config = dict(
    num_hidden_layers=11,
    hidden_size=320,
    n_experts=48,
    experts_per_token=2,
    d_expert=160,
    d_shared_expert=128,
    hidden_act='swiglu',
    moe_layers=[1, 2, 3, 4, 5, 6, 7, 8, 9, 10],
    router_score='sigmoid',
    normalize_top_k=True,
    routed_scale=1.0,
    balance_loss=0.00136,
    balance_bias=True,
    shared_expert_gate=True,
    init_std_router=0.0311,
    lr_router=0.00196,
    num_attention_heads=5,
    num_key_value_heads=1,
    head_dim=32,
    vocab_size=8192,
    norm='rmsnorm',
    norm_place='pre',
    norm_eps=1e-05,
    positions='rope',
    rope_theta=10000.0,
    rope_fraction=1.0,
    qk_norm=True,
    attn_scale=0.177,
    tie_word_embeddings=True,
    parallel_block=False,
    init='uniform',
    init_std_qkv=0.0255,
    init_std_o=0.00768,
    init_std_up=0.0255,
    init_std_down=0.00384,
    optimizer='soap_variant',
    learning_rate=0.00444,
    beta1=0.95,
    beta2=0.95,
    weight_decay=0.023,
    lr_head=0.00849,
    max_grad_norm=1.0,
    warmup_steps=50,
    schedule='wsd',
    decay_fraction=0.722,
    decay_shape='sqrt',
    final_lr_fraction=0.0,
    batch_tokens=262144,
    max_seq_len=512,
    doc_mask=True,
    train_tokens=1804000000,
    max_steps=6882,
    dataset='wikipedia_en',
)
Below are experts of layer 5 (counted from 0) of a mixture-of-experts language model. Rows are named router (the router's row for the expert), down (a neuron's output weights, with its number) and show model dimensions 80-159. Each number is 128 + 32 x the weight over its row's rms, rounded and kept within 0 to 255. Numbers have three digits each.
After each expert's rows: "comes before" lists some tokens at least twice as common just after its tokens as in all text. This comes from a sample of Wikipedia text that the model never trained on. Tokens count by the router's weight.

# expert 42
router:036158165139085140123137120165118133103134078150148150127161131110113122137092134127114141083146127076127193106145120119102163174106137148099152167094137137110109121115200099131180167109165119138166126159118101134133135163112081166121162081
down1:180064166175156123176215136115130129121167170143139110131181170129133133192148118192138084079105128096182137101144121106141127116062081122119073139146113112149199123131068101088128154102121075074115156166083136113157125169133128123129144125
down2:107046102178185086145129115221180148078157089175127076122132123123133152076137074124134168107150068147117126106162103109119159214189119133104142131109102145136099162166114124125127072166095107135158099123104107137106125217151168123121119151
down3:155121159163149137133063121112079130100054188153088102138090196206070117109124099169095125069050163179078109114109109118123140117132141131112113134117165145144080081131151165144101151111154132187094064129142133143101094133107147167137168135
down4:119164124142132130127098120114177090129144137100161127088121148124137072111137145078164162090194134160083130129112112120151201098164090189120156152070088151107133088161159105080144193113090155085138179112172132119121137112142067168124153179
down5:134211181136135136128101170114104191099159102092079115089153190112135108079133196201136059129176119097114137125041106159103135079131118220144127185139075068135108095124142126112099116126167085087172101127123182125109091139132092096132128042
down6:112108120119145092134086127115121143145165160194184151164145075166093100106090087092130132083198149152171124168113098147130112128193100114095113105193098087120111057085122053077104055144072113121116196103137161098047149094165112158065069183
down7:153136128116142118116147163149142143141153115158162084116158093103155104105067172181123106113108092164128108092093088084118121132088173078157110125142079104137127124132095125083172139161095117086168133099173196176136128195156122162145161119
down8:151157045112186143125159119149176150120113165183091165158129120156156137101155155140140135104099089112120108145110141192141150073168095110136107144174164059147160194157130153164173076169181173178128120142143102120119153206145078142150117170
down9:184108108147102128134141075130130150124125070201105164160148043196104168146152114090122200089107093134161103166094129108094091137178098136106143152123090129163169135150109164115087105143134132147094090123149140094121154142132153151095085112
down10:103077110146144158162096112121127115090122115126139112115109066126165121165192166172104119093117119182095109117109107155077089108118096112139129113193152135165125103163098085109111102190147147143172192117119133176182132143147143114130090128
down11:090161105103085095131091141137080064103126149192196074138145184111139118138044087144116132172140176090118140152190106122107131129125110128178127138127096064118128131121131162138096124186144142131169100170140131144084114068097100100161133137
down12:168182065140100134133106070105104125111085154110140128131166163137087162157116153174170106079172086135141134133116112121102083138125122130136118172127139172093168078140076059098141150077179096109145179081138130122101085092125087113104164131
comes before: " the", " 18", " a", " 2008", " 2021", " 2023"

# expert 29
router:114099118115064141094184140133139142146100107181155135120151097152088135187121131169072173109124141149127154151163126093050144130128114141145192141148140152137159120083192126072195087111151119211131138157099109158165126188126135192162140093
down0:167165076137204114106124129194084160067110094128110086140148143047145113158109111111082111140176134135117120160157139134137082059140158118175158143129151117093097122109141084122121172102133156136138068084119101044116166117139143159144150176
down1:045115108129136116136182148132169170149135147133091129083125158153132115107200122142119073096074139122121199136120120154112154147125147138130146103108088145159097143150127160084132085096139117078176097116125148168079098129145101133099119133
down2:073170085083136151084114151125108114173108127146154144154147134112130104133122197114124136151184131124137161108114179143139074134162111094207127113134166091156111132090173069128120112054087156176160129052041139108115108141152161149113130120
down3:090103167105054125117123084108109039128108159119097160139068153156107102120124105140201160157157129106143147125126156128173113111072163120115123129079108127183093123115134179121133130129094075160210100169166095170121142190133142167124110103
down4:196207071099105191086108146090061194166108142166110096131154100165132147212136115132097118154159109134123152091097152130146126160105147062127096126183158070068112066091135107111080144181095109130148112115155099134155113171187161107092144165
down5:101123129116115120124184141146146192130128146157156140115147116156165106140131091117124189139155114059099082148100156084088194091127140108098125123120102041166070166116159166128171172117126090174075093064078172125118177094147067147125075144
down6:085131195167147128137140136166129097145107103172123122095051122115115106133143167165091070125127178093161137148117155125126104121140161130102164135142122190127145186126129090146157181138131159166155060091175059198158154114146104161098129186
down7:113078177140103135150104090090110067100121152061139187145102133146133108109106130121111199092148178127062128101069137132155120099049139094102081132155137132102117141124180149095155153147078105108110090162072095142128091099078148101105093123
down8:111130179128088118131141158050174140127144132171114137154173092115120100096152119132157221167144124114195100117106086122165187080123133073150049100134141170096156120142157133149152128095115131086165169099119188103026116174124160134121126121
down9:153151122142101171123151178152073120112164150166125101062148162096129080112102122128106122105171145060115166080124156093192111109107161144161124163140111086116141085092112089074119080165121122102083172155122136171105136103154146097112125200
down10:057120124151180095116199126175160147106075154144136109086125097168100100066157155176130117132095117172138140116130104144100128141080182144105164134144157197124133131173132187155120147104130083077170102167090109122092152161123131113111129114
down11:160108131154111096142170076194103099125102165110112097092099103079101135183113106098105096136171211121132111164141150148141117094106126054104137111174143141081154082171148154165169175144095036117117034132181128132109161118113064091134175090
comes before: "\n\n", " The", " In", "\n", " He", " It"

# expert 1
router:172098134166111171102156156178127103151144152206114165162153112086106116183150157138102143084129156136107176161093082126117102114132089097117145164175096147104100044152135137086168099105096146142116116184089131139158114166126139170157151094
down0:089130135114102126156183073114146112114158138140172136169113119143136094108133122107159092085103121127114113072149136153140119127124150126147111174100150125178114140098056101065134126123154125076108128078080102101112119146125076108077114117
down1:097125131111107098123110145077149130135157139090133139166097110157143152133104143087085179163125116068144173131103147135144104213142139171132157125149102159102099160131102084032182123173124073131137152113074093158120143114109095133106183114
down2:147154134126096176129062075174154134164087117111182135084142134149163180132130094126148129100154119076108130175163131138110096172113105089147135079112118098164155116144158122109097125068159115126134134157049168193090098091155156162163089102
down3:111191118150090140103112087113210163133139174161204158153113066089131140118073102157161118184200129182127083048119135178150170148158127076134184110152179101146126166117116112084154120135139103133155144097092120101095099112090128143230096143
down4:091188081151142115109125181136181120118173103099068114111107060143071162163164097134087164179130177164110194189148111174126164153130096157155112125102113119151098132168128147140159125119161136180154212119149108183136135140090130147103131141
down5:141081090156132138165128158068100161125138196047072074083145094079194124155140153113085174196102103189087140123178145169094120101098124140148113147133168125107092106075103166097114094182149133088157169159118097099109118128132170079139160098
down6:140173096145155162125140127088091109156085175110142129149134159135119065118131073104089143117097136120130104135055149150148123112158123141181068103109171129092166088095170087091149115161153176092153192117097127093081159128074108148136167156
down7:114122130119143057175148090118113134104081142142097153147166068103092107175122152119128098048108118140128167167065133090131149124122128111150151130183133095118065087140181117167108123173173146156105092113095056129116176150082153158107076128
down8:141167137184099101132126099059102106109100156184098112177160124119141105159104066125129070077122143068141100133129095063155148165123121092163123108093152094113159061109105210112123105097183136154159167146168090169178198147140124111109125118
down9:144110098120146160070115146150153131093138111109082111124173173177115044110070123156104150133131200078159100108196112089121113116175127076129111127126156109065117181115203150143116125160080134191129125096144194099123125109167128109182190177
down10:154149158143134142066178136106135120122106169104127134117160132161194077071145074166151117123132169143146124073163084081124118209098085139120125101141173068158161094115110121162164103144131144132141129128141099118109127117103181204129138065
down11:117116109128106122151083132236113138130169158134112128081130102119120148081171053155114097148122149102157131126059084128104136092117165080100151113098105109110154121062114144108081168181140129172125156101144111064123109094138113123165095128
comes before: "|", "\n\n", "=", "tt", "d", "w"

# expert 16
router:147127173179091145093197118170147124118096144178153147130119091141163167145173148116122126098142183140083144131107123105102129144089141077171152142059152126135162106143140121108196107146182120144124082231050148150170128154125161156209137122
down1:081134115134166087123116184135120144090128143124157148108140121137041117090173112101116101092157164145108132127118102113161131137211050080152123089148148092129135150174101100133100133132141162157086144113125114138153155126130182111098112089
down2:117135138128206089077160152060153129096146156154157150039100053109041094084134116095126128102119105141174136160138118083169119070109126111126074086095124148166109176124027091172162143101114159047129132130068155172108135080093121076062101150
down3:153092177125090101119079159125138156096143101165123140112116152174136168112098143095087135088123170121121147133082200148110124121157167150153135073116126166124025142135105145159107105095103139133088067122106119158070144149119161086090159113
down4:108118101109117118184137055116164119191118078138113112145138088080154183162114168149118127101067091069117100101132124132050189065139163142105137132134097136174157155094133182217159124147097162113126111154140124135165123158121109102155129076
down5:162107147136106107074097139173086181149099089148176144111126119134155170108128156137114063097162084109112088109136107097136123129157126108170148101132126078148086118168131091110087119101137082138169124148134126074137119147117179136175103123
down6:141098104136175129132126137144176088083147096130137145110155105108160090125103067163030119127114092152142118083147114116142109038164148127151154090115110143139136171157177102100136172133144136129081140085094102156103087090122141133077100125
down7:088136124122063098126088136144150153145173093138052144174094114110138118121147113123117173092124090132140139102095114141112134106189138152155082184090120053127150142133158149140093167156091141126109110091098142150190197119131066158132078144
down8:199144133134098124128151113138111177110095136114173157176146110143182137165139129132123102143090137154158113066194109073143096127111130091106114107126085079138166126113112198096162147124112161120095118094211156131163163170175118121120112125
down9:147091168101117143176156109162110084128103089114059104078187104171121134101143164140123128054156130168145146173174105119133121105165143185128156117150133115163101144131090107153090061076138101152181172118193141075126128167132114120138121155
down10:142103126132124180122138130153103137115106065149127104122154034141150180114123115130188103142105126139149115088129071036084029107175141104160098115133094136145159067165105180130105093076123115214138160083151123134129124189184129111131137150
down11:161146135093131164068144101155081101089092126091128099162117072135093122145071133084090167144161092127122164063137076100092143131145193063122118083169146100119086137145106149111121147101087062163109099068070164069087191138116114088059114125
down12:152151117190125140087125186142105115194147145119137125175147111126070168057155085152147148148138158145081158115113092064109089140098129141171094143135134089133175166156144165151090119149091118155121139068160138114154150166148137150148118143
comes before: " a", " and", " which", " but", " been", " the"

# expert 11
router:130107155119127105146169137195188099201113140175168168178199104136118162175167133152080092057105114083120143111133122149155175152121128089118115113104079150143102091125174115136181130119134122199096168111059075143142163148132148145095170089
down0:101152111101128170109145162109131129123186115127113141114147106126112104100124142207136100119155122124140097110198116106195142086156157141107102159118108103125042129164120137117113170146137116140126121183068088120077137173108148156147089152
down1:120124105138134195092103126118078171184036085125089160087119098137148111084127140128111072107175118124114097118169179157118144112150128115095134161111199146168172182211111148125063120145089079082093115113106170131179152117157147088154141151
down2:041117066147174131143100109114158167094079075130147067108173108150041058131137134168095147154106177072129110070088139150120108136095088117129105083124097104114141106120156086149174121200110094110148112137140123116159187153151140135141108124
down3:069136175122141098084142084215128058113148106127105154106129182078168137124053114113082139103095150147129107170142106126099139111127125141112097132170141141072156130139157109130143113120097085090142099168158140119113144160103188156134161150
down4:108148143174110154090121068133121135104095141149089068133078122166079147170161136164131119119141160123141092140065116131152145103126163117072118128169154131122131161095063158163130093186080105118130152139152107204126138143122156188202135092
down5:091108165125109102111163112116104123134159140089111103122107112115114134118118150117144115120118107048155073150160126156134141074164144147075101108163128143137134153170126079100107132150140127141087107121146104153175111135097145043174185048
down6:184161097155139132106152153170108143119093130113120128129162054160080091103110096172078124075186160138190129149103154085164123102150136138183080073150091146107150099147148100154119172127156078098071052127188143106134155171172081080135120151
down7:121165149178165188104161207097131102164143145167154176108130070139155132129113157103117143163148142196137142147134125103122157165112101112105142079122114098078123104130119053151194150107112124131097139134139163057127101167121146126161132111
down8:120116121076083112075166129117121204131111120141079063143101189119052138171151160140106110131099131154100135145133159119139169100089125118140102186125075122173140112127100084125104111128129087158121150117082109169123134157148081130173108068
down9:157138131144074083095072089151084118141153080098123127150065134167118143117107132117124075091162111126067133204138095113168138138123131114105139100140101164190105160127129137139051186136189142121128104141099085114176123111121140120063113141
down10:151162060091159157134156133157138126123123111191150131110136146089141103115114129113117172142096087152102137098214102162099137127124093127090091143159125200114061082124157092118092130144140116090124114139107116138160134079083109109131161160
down11:100144077147081127195058043145104086109110140130089141132154123115076178137106076137034123097173202130151139166169056127134143103100098172097126048112129145091102140127109097163135121049141133092049160155123144164123141171072103139137102218
comes before: "=", " the", "\n", "\n\n", " his", "See"

# expert 8
router:134091128183123116058173155164127155185103130147124129193187082179118151134152129133133133125152139131094160128111101075128108158090117164130154137129167175119153129093108130069183149099120140126106192148056103151153142190128119130147106120
down1:159133056084163099118102114098153107106154139093119157086091158147160149118179121130138138099132116138089137135178068120091114117122106080169155154171109115124147102184110092109082147104107139160072109137147111151087103148137063111125117138
down2:119092121140105122115066151152101165131189163159128156126156145130158106064093155127167121131148119134118150166087096074093138143175080140166129186084068119179114115157109133175156117097134111102119114108068124140053091128225096133104119169
down3:154133138143120130077104136151118151131157134126118177134155112130117094127136193094138157115174114152165134164185147070121141151130124120050202090117085219114127151123179118086085094122105133137110126115067127174185092115102113144165048179
down4:157112070115153116141146097128121143082176130098159123095143108141148162015082191107098152079088136119127157139157102136154120135130137114150170137130159050142154131138155160160113134090168118132124145047086141147103096143126139170107132134
down5:152124103147166097134107107082156134121172093152098124175112163130171106145099077135123124057111109162102101079151108247090055177128181127076192183091152138126125151135103116120147201060157177121153092170167105158119086154131099081142110136
down6:109119169184145097110169149147098143160123124147110110150124114120140128060076113107085079112099181152131143093197147178125167159178131123166068159191129140126105157087137161119082145141165117160129123118100104095099059121074116131101163122
down7:124082137151098139086171137152085113154130146131160176099145161098109176098092144124092089167134093140182099138125136177083170142118135158132136142106116093134179171171089154124155099161126137136136164130082134101126090115156123096119123093
down8:108132124087083135095146125118129149195044158126155150115171134195121135133166130130101086178174173086112147158088142102136101078159139122158104115120046153124082122122104084142153133119169138124132191184156166089081084071127093063141159150
down9:143162121122127119129099152118128090157100183090146116140090104202113138180088144128068121142137155087106104117120129121130116220158153124139105122159104106151206193114055080143114113116141117122142143114090144148110178203136109143159141213
down10:099130127167122175137101159070100117077146104215154179154146105094146133084120119189074088179082121107105127201111122124131071123097079109135113169095142146147150074161120140176132158103119121161144120093151185124102192112122105096162117127
down11:153108080150143216140140124155118143131131088086109161147111136172121085127123144142127088103163120102159129117099130164133110143110058149177173170109092183144142130113127112112046104121135131152090111145156132091134135146149150138182103125
down12:109168074102150126140111162116103124127161133163172167160143129087104160100127154142116122147137119079111145074161077143121100127132019096093084137184163051226102114153096140148206114126151169130153130205131135127148107104159141173086074150
comes before: ",", "\n", " |", ".", " (", " and"

# expert 46
router:083132192119111134142145084221148160126151113178108145157108095164086145153161142165082145074174164117115154131099120140117111210177123130123165141127140120169073094064164109088148189135145108123137113129097120179148156155114140141142158118
down1:118118101097144117110138109122152164093098140167106079122145154129078070124129106158122132092154120133140161180102148122115134057107138138101109152179147119166086115169129171142159107136129079064183156177071079141158164156111163115115145140
down2:170126157153066185065105144134119140149141154166106117179125135090176117107150174099106097163049070137136114188103131136119121099053149150114209145119135152190123129180135061111123064131116112189118174097104140128149116150171113152155135101
down3:156118133117186186123090114116118042065176121091183142153119122053100116115143159157091141122050101159160071106142056144171099110152158111080141128105179162106145195100078137171116187090115155155130145124171190097092120124158132166157104147
down4:160142064170109112138109101102063108077127143133118102140115131072171084085083153108150158158145156097112124087145062076152062183088105178138186169113150094108138094102128083154114142113099125133156113159150111163181121170196178141118093152
down5:174123160218194136136070174097169130126127204209150132133141188114109095170135157172117166137058128137110101127141155078080080104096172116120138162104174158111131140109158185095181154188122110129101101122206134115142104088150144127148084149
down6:113134157102150128092116114119178120164160099200176159133133151135116142072126102134131135192123128093143191141154052099122135138144050100107087082206150122103134130094149120105136152127103121076127150134085093119100150130129181121145160142
down7:160118144219133140117099061161083161169147124063147136132102167094155121145104180129099138073124086110103145134087085112139131131098160114104097119123120104125167163119133099094126103157147144120099132117103096075138144175136115124159121122
down8:079170160093137095085136156144123122104085139132163140144062135101145166159124148242135160107144109128093176119068104164142107145173137145097109091113047118143075147127145116160131145098179119136176120133152138113146139139129114143101155098
down9:146128088181120133066130101173079153128104136155137134151159120154094149143187122087194124134122109134149094155147175104128146125122205094159085132121102086135126096151104145164097119098145096102114123160125118143173083190106124137115163169
down10:099122154157217087127167130099163113097137136053165138130154055154164162111177159155111112085145082182106046086130147116128122167117086154195191130150134147166099069143124030130191124117156128038136138132099080148165120118142166120122120151
down11:185158092154129107111170129122131108120174128147197101154139157113169151091163102130142122053168123131030095103125122109096085121175133110130134142152088157155076111103120132118091093092136149148107170123107125187148117114124161117143212143
down12:132142154141138128140124098151057137095219124163131105126102210118133059133104126120151153075109142135150094149087100127101125147125157177135128112139151091113181105099107107141140115114191138103130139102147100140182119124136127163150189133
comes before: " the", "l", " a", "le", "r", "e"

# expert 41
router:139134142135112133066200190109127096144141135161134151192162111142137140156198136145080159113106100137084092124179162157056100108106122128124119140134113150144128086104146095100154127128106105108144153186116104158151120136064146155137117118
down0:109170111080079159137170136170114136145098124099113085130134120136181121105096112099147125147122164091159147153139147165085132149160122145128161114106164169074088167134111163088123133137083116172083168084079115124151130146100170139127071191
down1:184179186156201144108153151183110123109073100157118154125169190120115150133155120125085104110145113130120100132175154141047122031085113121169117074155152152122118169137142135152137108108173191094147150158169181093166050123149118169136127125
down2:110121064073180167102190129093117144125161118104126160131076070121225154137143121121120115162137093116143168104032163116134168116196077066148125122153143161104131087123114147149117112182176141157138187068122174148147158132106135219114134138
down3:107102115136100130127146159149115136114101159196108087112168113147146167056123126120132155165069141183105145078144139068024131140216130113149098101117105133183165063088120174088111168194118119169105087136111158054100134136103147110099087082
down4:090161119104155055135110226162139186158079104133102081174158105142152138105189150122128083096080080161155147121063152081086104159101133114110082121121139134113095134115171141115139134190187124132104170099159135132138206144144165142066162059
down5:111084152160132136121178163142065110117161117107081130222170122176175111104137082178151118144129144138130100140174185125125115145198143119099160153104154073099149087122141107159128110141162097175122128086139144103083168146144125151085124140
down6:144213124126059228091135088149148099161064136111109154211107109132140131130136134093152100087065143131160101119133155160116107136120112115128109131183118094155142111148109131143122202144138199149125190095143137092152193124173094114180128120
down7:156145133150116126113156100129103136170128177090208109187117138152102106116128153067124163153160156101136143069153101111121037151110091072110097116155136152100092153124125141116140137154141097160177098129142109054136160136142107124115170075
down8:149094132147125079153104140178122134084171111203166091061196175110130087152109142142146098069117129079120129159124119180229114140137143142150216192146161068134097118104096110144102137146106100143140088108139109134147133122126155097177114127
down9:128220110164186164102107145128131122160082120157126183106121130139169127125140160115095140114117121171138095064143185107150110182099103161155121102181135155174123057075103102177102162168171134083134160117168130137174138160136111147123134164
down10:143127094141119093184152121059135180074146176082107114119179161091105081086051130069070099105163124104123120114119190166113167160107125080182098146077143115102131134112113141076058143104163055178176110156145124098160128070149167123126129101
down11:129149088173093100121148158135182111159120128135167087145145110105153156136119067083184110181077110164106104104104120114138107115126124126104099157112029113178129086150104153137099153126119126149198131153174180143074120124147105152151107160
comes before: " was", " he", " the", " is", " it", " had"

# expert 45
router:156091110152114135106151111184162139132090130153167142167134089136094108156199112142090070107135128152116178108108138122126094178122137126087138109142126194145149122124162129091165098177099178100146114157105102136180157105162089190107148069
down0:110137085176065144149141121111184122107118121150080164079159075149101146111064117137141119115110152123120093108127132083134113075150134152141115133128151150092134144150155199155142180133121093076130133162166100107104109157076174134087093144
down1:143132116117094189105126143137111164112107173144122097127107206129087116101113096087116081136151138100113117108143112155129171136150070147174150102168116144170135111151110117051090165151123146157105112106116127138078093109113157150077129111
down2:080132097168148114163093126169068079132125094180081109148134167102158097124109184063155071142147106131125084162165110189097088119049076099126163158123163122121074128123117116137123113161097112137137141064146162132096120130162132115043101155
down3:136149154091195099084168120095179137142191114106147157098140114147120164155123146118078096134168124113065109155120119120182093114130173120105122088162057141089134166116162167146103132145142160128129118054136106132175128174077082105094135116
down4:149082157087112131132164123107136167169162149152120115130178125148137191074083127114105158103162094111087120105145137128132122131093142163175164105128079124128141085152189179147076140194118108127111104186167158127064124169179088181148117158
down5:155134075105094081156125172124179127100164131155161158136191161070204101133191148218130124128210128165158130097106116121158078099190133127154078085174159104121091094115123063152118169107101125102082109101105115115132099077162129120138139132
down6:097250026129150161108159115150136060147118137126096124119133108140153141160136185117114180126171170143096111088060145102108103069107124153194149099111083177141120105113105173140152128059176119106159114129149085096198142132150140196115106151
down7:136155148163118074094151152108145136182123074157120162135084133138151106124069141153173127137109140102106130096143089094143127124158133117159125135156127046129066115182120121136149153166076103108174117130117123162175092133097155104123093169
down8:116119152060129129093095138095106060099136168108119213109143070096176190116104105143120166112151087181170115135182122103082152140144106128143096075075107123097065126113140082148122173081040184208133119083161155134138177155105114128135144115
down9:148120110091132148104150116183166132129109089117071140126145102075141134197142086184170150156040161159136105130158106122155081124132160101081163107117132144120127103177159184132151091111120167140099109122125157146168175122084109090174117162
down10:127118147164141112068143067090159068111175110117170175079075116093123158075151149151174143114086138152181131086125116112210107165088092192159147084154135167149178054097114155154176128119114136100125133113100153158102158097103136143134166167
down11:112148111132099125161123129136163134105159154143120138132068079170092093100090171162123103127082124092101099133093174150160137107091104177053108145144110122144086112200224180136142135083146073126101107156152199084129156142213041124092125137
comes before: "=", " of", " =", " to", " also", " by"

# expert 25
router:123126190137085134104161073147140102142099092137140133173166121153131125166131083142087110101156147086079149101092124093096151126144138165098112147092085130151173119091171139102189121155152147163136106148102145192143152152135136159136130083
down0:076087116154107150143133178120141053093120133144142125208144113179196082158135102117102111151131173151125121145132113127105150048087163107110105141155182138159142102097148130122144095149097112081108109144136127082120104155115161122111133094
down1:087160155133126088168152157135124151165160114115162093096126156099130164113062147136147106153154150133060156132155105116076142095120200140062139108110088108159128163120164119116089162117123109099120169147128127086123178115102134114094148186
down2:155141147168161103119149161084185096120110156087161138152143158148126124157187094107169144177083129150121114118104148121091123106087119128168115139132139087159176130079132116130177136126179183107109146110104140163125171142169096098051158114
down3:064093101117078069146163160126094131115136151100155086141163144147121118142096142139134139138173157109089149153139106122106136116173123128063167147095099131173116104166109087114098151130119129110113149141149173151141155058131093097103152112
down4:127149114088121076087077133106107136132072149084122134122104134106128113065119087127142078107106136097138171081137140141097135123106116108097135123107162122153151177061098133127142082102143116121110131134168133139135147125151145122097166078
down5:182090170138141166195094125193175174141123121163110137130155071099123076093130109093123154198139086144128139134120160108169119079109096176105118118152182138135133181132146088103167111139098140186115142155096111188158182190079137121129068086
down6:192107116114121163112096108128155094083106124177144095126110101095144199092130132128155114096149204209063144126168135181159158145113079093097193125198186101077170103115125112094113127119117172098181081107137122063095087138186139141104101142
down7:113181124114112147189134131093134122137172127133109180154123101068155117096129143142126190088111092135089133137087147153135176109110133132165220133146126055141108139096134143150119170139146179129152080142102115129137141120110157120136149108
down8:129082122112111157137086180153109075118162111116114112139112098153140087127167165120116122088075139084137137103111083147183120133077127173131144146092135146193127208136162089183145154125145130131219125098143157111180141145096133124150143117
down9:117158144139121150182132086157103120189069111081109137167131077147144139164108206090122125125079051180097118090136128148122185174135163113131117121103160131126125153090128143104085142110137173100177117105150103119197148108054162102116207178
down10:119152069095170127162130132124141202092176128168150120142131184159136096079122089069114132107132210149130210076202157141094100137156131118168085127100102083142117174134142116196125173105132117089135088144098130153121186121124077148130142112
down11:107156147135149133150195153099130146195159180198147137150123139125139143145141160101082134126033155163130093115101097122160143108176128124166141160119131121151173147097129157041092132118124140092139162149168114147107113116155171125122194170
comes before: " of", ",", ".", "s", " and", " in"

# expert 2
router:122102143159092112118171097148154116135111114173103171133137119185092130160174128128111105089160171156118193126136116096087151133133122146151137158118091100164144129089141134080182129127118137182111148131041101189194126155105104171106079123
down0:109139079161117171142082093133082162147154116149143170155151163101081109131074139140203105111118118103058145077180128153158095129168073162137146165055098142143107148169109128154113110173132137119106107126096140098168061100211137087166119079
down1:148144036088110140102078153062137090077132116107127094133125071116070080106098204159028181096110082175188106130132122093113128130178149161082114087157164062120112121086096155151100133105125109123139100105147185109118096102143152150141140111
down2:100091128126161145156109162180122102146060152119086092094150054135110154157155147092095153102178120188155134078135119117111057131218117091157106107186166098081125091123058140160109141134139117082082110078097159117105163074170174101170065129
down3:097158119154115187102138153112121153147119106118122130142088151119159175125071128147154180085095136127092110121092134126104096154136126136144237121149109134166098119030183165069100117102199088136100118106099176145125109154144154121117100179
down4:162186161154135136130110119103136143154154093106102142109059106162145176149120090082136188077106129150126140132121145146151135134186117109152132127180127129108105124072105197179135134179149097080162098152107169138134113100110094163100124085
down5:127175077162158118133107132113142077142153132107186089078107133192071149164133139119105113096074112113131152124134163134129118047119149161130106148144149126110116099092099156099210103138174137106112112119126134087081137126120139105107159192
down6:159123164116166145158130136175172139137137124105151068116144084124139150033152097143107117185093124133093102134192094140161141085193085152119156108060129132104123128086139164095127147093079115120103100104148131129155136127141160134152108151
down7:137108148149127163164149054124125141108110096128157169119170180157141177092169119059121148099054116120139096110125126092140189154117177172132129110163116191140103134158104103103179133178145096140085138109127116109124162083159157137136182195
down8:098116081121147110143117064100138149166095124138122164074124160117133089156116126101154141140084078108077134131087128099188068174092098134149116130158115130106119095119188109136097115123126108121121167180093149120156143129128144146117131108
down9:167095171133128167097123112100170054118053082115133145131173158069154175125152135109136098129174098121138087110100112078110102118115194126071152199149186140110137123030117149144116150159103090128170136116141132171132186091180193122116135118
down10:174124172082093121130078135045127119138120129121096138096069114114092107185074141086176093110127101085193179107149141062100160113043134104147080121072114130135094090113164127141149089136220073085107137096166141142098074168181097113130125057
down11:172062151150175152163146082086104099189092116122105148119069176129096101034135156124155121116144131134130137069145171117203194095127115116077132131155113131102117093115087068127138154144135123127132133138146094085156096081102125100142136135
comes before: "s", " |", ",", " of", " in", " ("

# expert 40
router:135124117129117111078166112138173127131130115143090186150164074145122178113207162173098153118145142115100238113135109053143145135103137094120135145105204151135179090122146146122161107110142135129143158153085112157170152174134133182128126116
down0:077132132133173149099139105147098153132073180116130088172162167100108133140166060106126081105097184120093113036099103159095070097102094083143130105179078137172112121113109165187145101111141109085113104122138157111132130080104094101179098086
down1:100064130127168115171148111055128098144093095153069147121124145184125137140121107101166115138150195094121119128141132162066116102106154152153107173129130122115083143109123109129148126142186124162175177108161138114164161127120136150139125124
down2:125130112128138153153088099144143109138172083089162060126132148113123157151122083107125103084078124160137090140163099106166148136204180111125177127139098100122095206111100168151140203084072168054147143129083072162135094161154126127118122139
down3:162112109147201130135133158090150141170124141127152110092133149113125150156206113123054123141157115190163130115088171135148085116145062134156116088121154121074173123157090087140087105088086122157124166125141115156101143133133185117085145124
down4:105092130090073161161120106155116119092173090119107107106081143077129074126089134180122118075123197123112105110130135145134169045104098141113183099150131121069139132106101131116129080141132157176106142164079129138074163133102142138115126086
down5:111158081123139068116103119131078145151040181140138119121138138150101109130174144121100110073137191083080129098135106110127092094122154175136101140131134112187094146115122166117095163146167073108212132156153090074111139107131146104113148147
down6:153112086194141141155189139111137085110074101091158119170166080112142152125140167164080156158144187174168112158155141136116121092137125110110128177187140131180111085124092100125177113184129164104153132113091143167111140095165093093139140119
down7:099148122087158093075152123150109093131139156161197099120086175101096106138098146091133099127097134119076107094147126157080119099126098099138107117141088142094081152107228103087165099136189148098147159094136124174098108072083139155127136162
down8:122131205129149083086124096121162165145184113093072131149112103136118129153119143116137072137186146124195152148125052107158098110122095056192069152120141124173142125114132153105178144118145129110192135107129140174184133133131063079135155144
down9:151085208124206116128057093095124142145121140078146134113144105160116145086138134115122163127122067096178150129136138064141080190174108143124164158144150054071140116107101096122152115129110164094084167122128138122139163131144129176133083171
down10:122153134103111082145132126095096175134115128131223132115121078106097093091151121085149097182085104128148150137123111139113119119085085118081094130119134164119147106150065154135134117115135186089124185082117217156079080093061118180064159110
down11:124105048108057142108136132123167062092099081074133106154156092113161140131130093127117161124066224138119094171112158073124137150071158188089183138134161175121158129150062155151151140111175155107091140111136117092131171138160096163151128099
comes before: ".", " of", ",", " and", " in", " to"